Weights of a small mixture-of-experts language model, trained from scratch on English Wikipedia: 20.9M parameters.
Below are experts of layer 4 (counted from 0) of a mixture-of-experts language model. Rows are named router (the router's row for the expert) and show model dimensions 0-191. Each number is 200 + 20 x the weight over its row's rms, rounded and kept within 0 to 999.
After each expert's rows: "comes after" lists some tokens at least twice as common just before its tokens as in all text. This comes from a sample of Wikipedia text that the model never trained on. Tokens count by the router's weight.

# expert 6
router,199,182,196,208,208,171,210,197,220,197,197,181,208,209,180,193,219,192,219,213,181,197,195,216,204,209,210,224,254,202,197,210,210,189,159,206,189,190,210,252,191,199,207,203,190,158,226,186,169,184,181,193,200,176,243,182,179,222,217,179,203,202,202,207,190,178,202,207,232,220,183,214,237,208,191,193,227,229,211,162,170,220,226,222,191,209,200,187,198,204,188,194,176,206,181,210,214,205,197,182,251,175,169,231,211,182,214,184,183,212,190,215,199,223,198,239,194,173,185,221,199,149,226,203,244,191,206,181,186,172,216,221,203,218,165,203,195,204,187,200,192,186,237,192,168,181,194,207,198,210,223,219,213,184,192,198,193,229,235,229,200,230,177,180,253,199,209,178,197,165,201,217,204,189,204,168,202,154,199,196,245,203,195,173,179,192,185,211,175,197,184,167
comes after: " in", " to", " the", " In", " of", " for"

# expert 15
router,211,189,196,174,183,189,225,169,231,209,203,229,218,189,195,212,199,191,205,215,197,222,179,200,207,196,219,183,212,187,240,170,219,184,180,206,201,171,205,233,183,189,247,186,218,181,239,186,205,214,162,178,201,210,200,203,190,195,201,180,224,191,193,178,188,181,239,170,205,258,200,207,214,188,172,187,189,221,236,193,192,215,208,208,187,206,228,180,225,243,177,203,165,225,192,223,192,178,201,197,211,194,181,212,212,197,230,178,209,190,206,210,205,201,222,211,212,172,206,202,187,199,215,243,200,238,237,178,228,185,259,215,195,210,185,208,176,190,218,220,196,198,240,175,193,200,180,172,203,225,212,185,209,156,208,208,206,215,224,212,139,207,224,194,200,230,216,203,225,198,211,222,184,201,161,205,222,207,215,195,194,197,184,178,195,177,202,170,208,191,169,184
comes after: " b", " f", " B", " G", " c", " g"

# expert 8
router,212,217,207,201,193,170,208,183,224,217,220,209,224,192,188,165,237,174,214,205,171,229,152,228,206,233,216,193,233,217,225,179,222,194,206,200,236,172,212,200,194,196,207,183,228,164,206,181,198,182,207,166,208,182,213,174,167,213,195,201,241,190,187,175,195,208,219,150,204,193,201,199,190,173,145,202,235,214,212,176,190,201,209,225,209,202,201,183,195,186,166,188,211,224,173,207,179,193,204,190,218,179,184,223,215,164,226,210,188,186,205,225,179,209,210,182,177,170,196,211,170,204,215,206,209,220,194,205,185,207,249,215,223,174,201,224,194,192,183,196,179,233,204,169,193,175,181,172,167,198,222,183,205,171,186,214,193,200,210,236,207,182,201,206,238,200,228,170,198,164,183,204,208,165,210,182,206,169,212,186,202,224,208,177,203,178,201,179,174,218,205,215
comes after: " was", " were", " be", " 1", " been", " is"

# expert 12
router,210,201,203,140,189,186,224,172,226,190,213,215,227,185,205,188,228,189,200,189,196,198,181,218,222,218,223,200,202,208,206,201,207,207,190,214,221,172,206,256,194,201,195,176,208,190,198,213,171,241,177,181,226,165,229,178,197,219,195,183,213,151,209,197,167,195,238,188,191,232,177,226,210,217,186,188,206,239,235,186,183,209,214,217,221,197,207,193,210,221,192,200,199,218,172,235,157,188,216,186,193,195,189,199,194,206,238,177,211,174,218,189,191,216,226,197,189,190,207,233,185,187,213,245,208,221,196,185,222,196,203,236,213,192,197,224,168,185,220,210,207,195,227,167,162,174,184,207,194,229,195,216,204,185,201,216,172,231,215,206,175,224,191,180,221,210,212,194,199,161,202,217,191,182,148,169,227,197,194,182,240,201,191,190,194,167,182,191,187,197,192,183
comes after: " S", " P", " M", " V", " D", " L"

# expert 3
router,196,196,183,180,160,203,216,183,207,208,194,185,208,199,206,213,221,189,227,195,180,178,193,185,209,216,214,199,208,258,221,166,196,199,206,203,212,209,187,207,164,166,216,220,206,180,241,187,199,228,194,175,207,216,213,180,187,226,188,221,237,206,202,138,184,207,199,190,197,218,186,198,212,203,196,210,260,197,227,179,182,217,215,226,193,208,186,197,212,223,191,207,198,205,193,246,199,186,243,172,211,184,191,228,207,169,199,203,216,191,197,231,188,208,223,222,170,188,190,208,172,211,205,219,224,229,220,201,229,200,229,223,203,207,175,210,195,197,200,208,170,215,214,202,179,179,175,215,207,185,206,222,257,188,178,193,188,195,220,217,205,222,196,170,272,184,219,193,209,206,205,218,175,208,202,215,204,168,220,197,222,250,179,185,170,195,199,209,208,190,207,172
comes after: "-", "\n", "Personal", "Scientific", " Conservation", " Sub"

# expert 23
router,233,199,182,190,182,195,230,170,233,179,183,178,210,226,198,214,209,171,204,189,177,182,175,249,176,201,231,197,214,203,228,189,197,206,186,198,230,174,195,207,200,191,201,184,205,204,197,189,166,183,183,189,207,190,194,161,170,213,188,197,210,196,200,192,189,187,210,192,204,199,201,224,207,222,184,219,217,214,209,188,177,219,213,203,230,221,202,194,208,214,171,182,207,205,181,218,203,198,197,186,249,177,177,212,207,195,215,187,192,183,215,215,196,215,216,216,195,171,196,223,199,172,222,222,219,225,220,191,199,179,230,219,206,190,163,229,175,228,168,207,192,201,219,194,178,179,183,209,159,226,201,195,213,179,216,202,177,243,234,215,191,222,219,179,222,206,205,201,230,151,213,245,223,184,205,177,221,149,192,184,233,219,188,178,173,162,164,198,181,219,163,158
comes after: "|", " in", " (", ",", "–", " In"

# expert 24
router,228,192,183,158,166,199,228,192,215,219,219,194,213,213,207,179,201,192,223,241,180,178,184,217,195,239,216,211,217,220,205,196,178,211,184,238,205,160,198,206,186,176,201,192,217,190,210,197,206,211,166,191,210,151,212,185,176,221,161,202,218,174,188,176,171,182,229,180,201,218,186,200,216,207,178,174,212,218,218,178,176,215,222,211,211,216,204,180,213,214,192,181,192,223,181,221,187,208,196,182,232,175,184,225,241,173,214,180,186,189,191,241,233,206,224,212,180,177,177,223,205,192,229,240,214,209,203,169,210,173,222,205,206,190,181,229,174,234,167,222,176,206,225,185,177,176,183,185,149,215,204,206,222,186,212,202,163,219,205,226,178,205,200,182,209,183,218,198,217,192,183,212,205,186,173,185,198,183,205,200,213,238,188,180,193,186,175,166,190,211,191,178
comes after: " the", " of", ":", ",", "-", ";"

# expert 28
router,237,207,178,166,180,197,212,179,225,185,209,204,223,235,204,191,201,177,194,198,157,201,178,213,188,216,215,248,226,225,212,205,173,199,181,220,212,162,198,217,189,208,189,197,231,201,221,187,188,209,177,175,227,163,222,184,178,203,176,194,223,164,207,180,180,174,234,173,222,223,201,217,212,196,183,202,205,215,211,189,202,208,240,216,212,216,213,172,210,227,176,176,178,195,168,223,180,202,218,201,210,181,174,221,218,174,226,200,167,180,208,236,208,219,229,192,164,200,181,236,190,176,211,247,211,195,232,196,213,189,202,205,213,189,161,217,173,226,209,202,197,215,227,153,195,156,184,192,195,217,217,206,223,181,221,198,188,207,203,234,199,206,188,192,204,189,227,176,213,194,217,213,205,173,168,179,202,198,194,198,221,232,200,166,195,179,179,178,189,211,194,202
comes after: " the", ",", ":", " of", "|", " and"

# expert 11
router,195,219,181,164,182,192,209,192,220,186,227,184,208,226,208,175,204,171,189,204,158,197,182,227,179,208,218,226,238,209,198,204,184,213,165,223,213,201,218,213,168,197,196,195,215,193,208,183,182,215,183,192,208,187,216,191,185,251,193,207,220,189,167,177,189,194,203,181,196,230,204,209,226,206,178,231,206,234,228,191,185,214,208,224,220,241,203,171,214,231,182,200,194,189,122,238,164,188,220,193,202,199,182,216,224,188,224,195,209,157,219,210,202,219,216,206,161,189,166,208,189,191,214,208,205,191,200,179,210,154,218,224,236,209,178,233,202,190,184,230,190,184,224,177,194,186,181,196,170,224,212,197,218,169,201,216,194,203,198,217,193,222,183,191,223,177,238,191,214,188,205,202,199,197,204,201,182,170,205,208,221,215,195,179,163,182,193,178,182,241,201,200
comes after: " |", " 0", " /", ";", " at", " "

# expert 4
router,239,206,189,181,169,188,208,196,199,198,212,184,218,240,214,188,200,151,212,224,187,177,195,216,181,225,227,233,213,228,210,210,162,214,191,227,196,174,214,234,149,203,199,195,203,187,236,192,219,174,176,193,212,156,220,187,189,213,169,184,210,201,151,154,170,182,221,193,181,231,192,208,203,234,185,207,204,227,209,199,185,204,205,207,208,224,237,182,224,215,184,188,178,215,170,215,204,195,217,180,218,193,194,201,220,203,220,212,178,189,216,241,213,221,216,208,165,175,191,217,208,209,192,228,239,212,188,191,199,185,242,205,231,214,194,223,164,223,204,221,195,182,205,193,156,174,180,193,188,201,196,172,217,190,187,186,192,206,200,236,207,207,187,171,214,184,216,196,200,189,179,227,221,169,199,192,214,176,196,206,213,205,187,199,193,172,180,165,190,227,196,178
comes after: " |", ")", "|---|---|---|---|---|", ";", "|---|---|---|---|---|---|", "|---|---|---|---|"

# expert 19
router,205,180,194,179,181,201,215,178,214,201,191,172,215,231,199,168,214,186,236,209,178,183,197,225,185,209,235,213,214,210,210,207,180,212,169,220,214,193,214,214,140,190,224,209,187,200,211,172,187,198,168,181,217,177,244,196,172,204,192,197,210,212,205,163,187,201,225,184,186,226,185,209,237,196,184,189,227,203,206,183,183,210,214,187,213,220,237,177,206,215,185,199,183,205,185,208,190,195,212,199,201,196,181,224,250,181,188,187,170,181,190,222,222,226,227,207,183,174,172,209,169,188,212,203,211,197,212,183,203,159,219,191,222,201,180,208,179,212,181,209,165,210,210,175,170,196,171,204,161,228,215,208,208,182,215,204,175,218,218,200,192,211,189,169,208,184,220,195,236,183,182,223,202,210,193,160,219,193,188,191,208,228,167,196,192,165,167,192,184,259,163,163
comes after: "\n", " =", "==", ".", ")", " =="

# expert 27
router,214,207,199,190,169,165,223,174,205,219,189,187,229,223,206,181,200,169,218,236,182,176,145,251,194,210,228,200,198,202,198,172,211,207,201,213,217,164,190,220,177,190,189,175,220,194,213,188,206,182,189,188,211,186,221,174,185,253,206,185,221,202,195,186,193,187,218,187,212,214,193,203,217,219,183,219,212,210,227,181,167,207,197,200,230,219,232,184,221,206,181,184,187,217,173,224,183,205,201,166,245,165,177,221,234,197,216,198,198,181,204,208,199,217,228,221,176,173,181,217,166,186,202,206,215,237,203,182,194,183,226,214,196,200,208,225,196,218,175,218,201,199,220,189,177,188,182,195,158,247,203,204,212,180,198,214,194,232,217,237,176,215,206,190,222,201,253,192,223,174,206,211,186,191,204,193,230,184,222,197,209,207,191,179,185,177,175,198,163,206,178,179
comes after: "–", ".", " |", " (", ",", " 6"

# expert 13
router,195,218,192,185,174,198,221,181,238,203,204,186,232,225,209,174,182,179,197,206,139,174,179,220,167,200,202,221,236,208,237,191,218,203,185,210,223,192,214,213,178,192,182,194,212,210,212,181,177,207,184,192,230,203,188,158,183,230,188,170,202,223,196,185,163,183,240,181,191,234,190,191,203,203,181,221,214,189,201,199,169,206,225,219,204,216,218,178,211,209,199,194,148,216,165,221,190,199,194,174,233,155,193,218,206,193,185,216,191,204,227,208,209,204,222,222,182,177,179,240,183,186,210,234,235,206,222,183,238,182,223,209,215,193,197,201,176,228,192,210,177,212,211,198,189,171,165,206,187,222,219,202,223,185,202,195,166,219,212,242,162,210,206,192,220,204,203,166,223,203,190,209,200,205,206,201,223,195,206,205,222,209,194,201,183,175,182,186,189,235,169,165
comes after: " |", "′", "°", ":", "N", " ("

# expert 30
router,208,184,188,204,186,184,234,176,199,224,199,210,226,188,219,202,194,192,240,201,176,210,172,214,219,209,226,194,227,212,195,167,182,205,169,192,217,170,180,223,160,185,230,188,185,209,196,200,191,191,182,194,215,217,199,193,169,230,179,180,211,225,206,166,198,209,209,189,179,206,192,200,230,197,175,196,213,216,203,167,182,220,217,213,212,232,235,164,197,209,190,195,201,205,171,232,177,189,182,183,247,191,181,239,212,155,223,216,207,170,202,202,219,200,236,202,167,186,201,216,176,190,228,235,221,227,207,177,181,189,195,223,218,194,202,202,201,207,187,184,204,188,227,203,201,178,153,175,175,229,247,209,199,198,200,250,168,219,235,207,200,226,213,184,224,180,224,227,174,161,195,211,190,204,187,203,233,170,197,216,208,202,189,181,205,196,167,220,198,203,193,212
comes after: "-", " (", " \"", " the", "(", "/"

# expert 9
router,189,177,197,179,171,172,227,180,206,200,205,204,215,203,217,168,219,177,220,235,175,212,186,218,211,209,220,231,216,246,212,203,202,194,186,221,192,191,201,206,186,172,213,174,220,213,190,156,174,211,200,192,220,167,194,190,170,229,184,166,215,203,189,192,164,207,223,193,205,196,214,215,209,228,194,180,188,216,236,180,167,198,214,183,208,196,212,188,251,215,186,204,202,222,175,218,198,198,191,204,203,182,187,223,240,186,188,190,179,204,217,219,192,220,202,195,185,170,183,222,156,213,241,221,224,236,211,197,209,170,238,181,199,216,186,212,188,215,193,226,197,215,218,179,182,180,191,209,187,215,239,232,211,187,194,225,179,225,244,226,141,203,216,193,212,171,227,180,208,190,206,219,208,161,199,173,207,199,198,176,235,208,189,187,194,180,178,192,197,233,201,186
comes after: " a", " the", " It", " population", " No", " The"

# expert 21
router,195,216,201,163,158,212,227,183,207,190,188,189,212,201,215,177,186,184,218,216,170,210,184,212,195,238,211,214,223,218,203,170,200,197,208,216,231,176,189,198,166,164,194,209,217,185,206,189,187,215,174,166,250,178,185,179,180,221,180,194,239,187,187,187,161,189,216,169,190,244,189,207,233,199,189,201,207,210,206,174,171,209,210,242,192,201,228,170,199,237,197,185,201,203,171,212,196,221,232,169,206,204,186,205,202,200,201,191,201,180,216,215,218,217,211,200,174,175,186,241,198,198,200,221,219,215,198,195,242,159,220,205,221,189,197,186,183,252,203,233,168,212,207,191,189,191,171,176,189,216,211,197,244,183,182,191,170,198,211,213,178,204,193,174,220,174,221,180,218,207,194,201,215,167,194,203,202,190,225,212,229,228,188,186,185,189,167,179,174,224,201,175
comes after: " ", ")", "%", " 0", " Party", "}"

# expert 18
router,218,199,189,200,177,198,210,167,197,218,216,185,214,219,199,211,180,175,238,252,193,184,174,212,174,217,210,227,215,204,220,199,168,205,168,224,221,182,197,203,159,180,201,198,220,192,223,157,200,206,202,174,199,177,217,172,193,248,170,177,213,187,164,183,178,193,201,191,206,215,180,211,217,199,181,195,213,219,218,170,190,217,229,203,216,191,238,191,225,229,172,182,199,228,189,222,198,207,176,150,228,181,160,227,233,191,213,176,169,164,205,231,218,228,220,216,183,168,205,215,193,181,207,228,224,219,195,196,209,167,249,196,217,197,210,195,195,231,196,206,157,206,213,201,185,188,174,182,188,208,229,216,206,195,199,201,191,215,201,224,184,222,198,193,217,192,205,192,201,176,166,243,206,195,197,182,196,188,218,203,198,209,164,192,189,181,189,182,170,207,190,203
comes after: ",", " and", " well", "s", " more", "),"

# expert 20
router,205,219,172,181,143,181,220,186,202,163,192,182,208,210,197,182,234,176,233,195,169,168,193,228,219,226,229,205,217,219,252,187,215,184,179,208,201,176,205,209,161,202,213,178,207,208,216,179,195,203,161,198,221,187,206,191,176,233,192,167,207,194,191,173,176,206,199,183,203,213,206,203,195,198,181,201,263,218,219,176,175,199,202,199,188,206,222,194,207,211,200,180,188,216,171,227,208,198,211,164,217,165,175,220,239,194,205,203,190,175,203,221,198,228,228,192,193,174,178,221,184,185,208,205,218,246,199,199,206,189,225,208,219,195,206,199,197,236,188,213,205,223,241,190,199,178,194,206,190,195,217,201,197,171,184,200,205,214,225,248,193,206,223,170,214,205,224,180,218,204,191,198,191,205,189,182,215,159,216,195,209,218,190,180,185,168,183,174,143,209,187,180
comes after: "\n", "\"", " is", " –", " for", " with"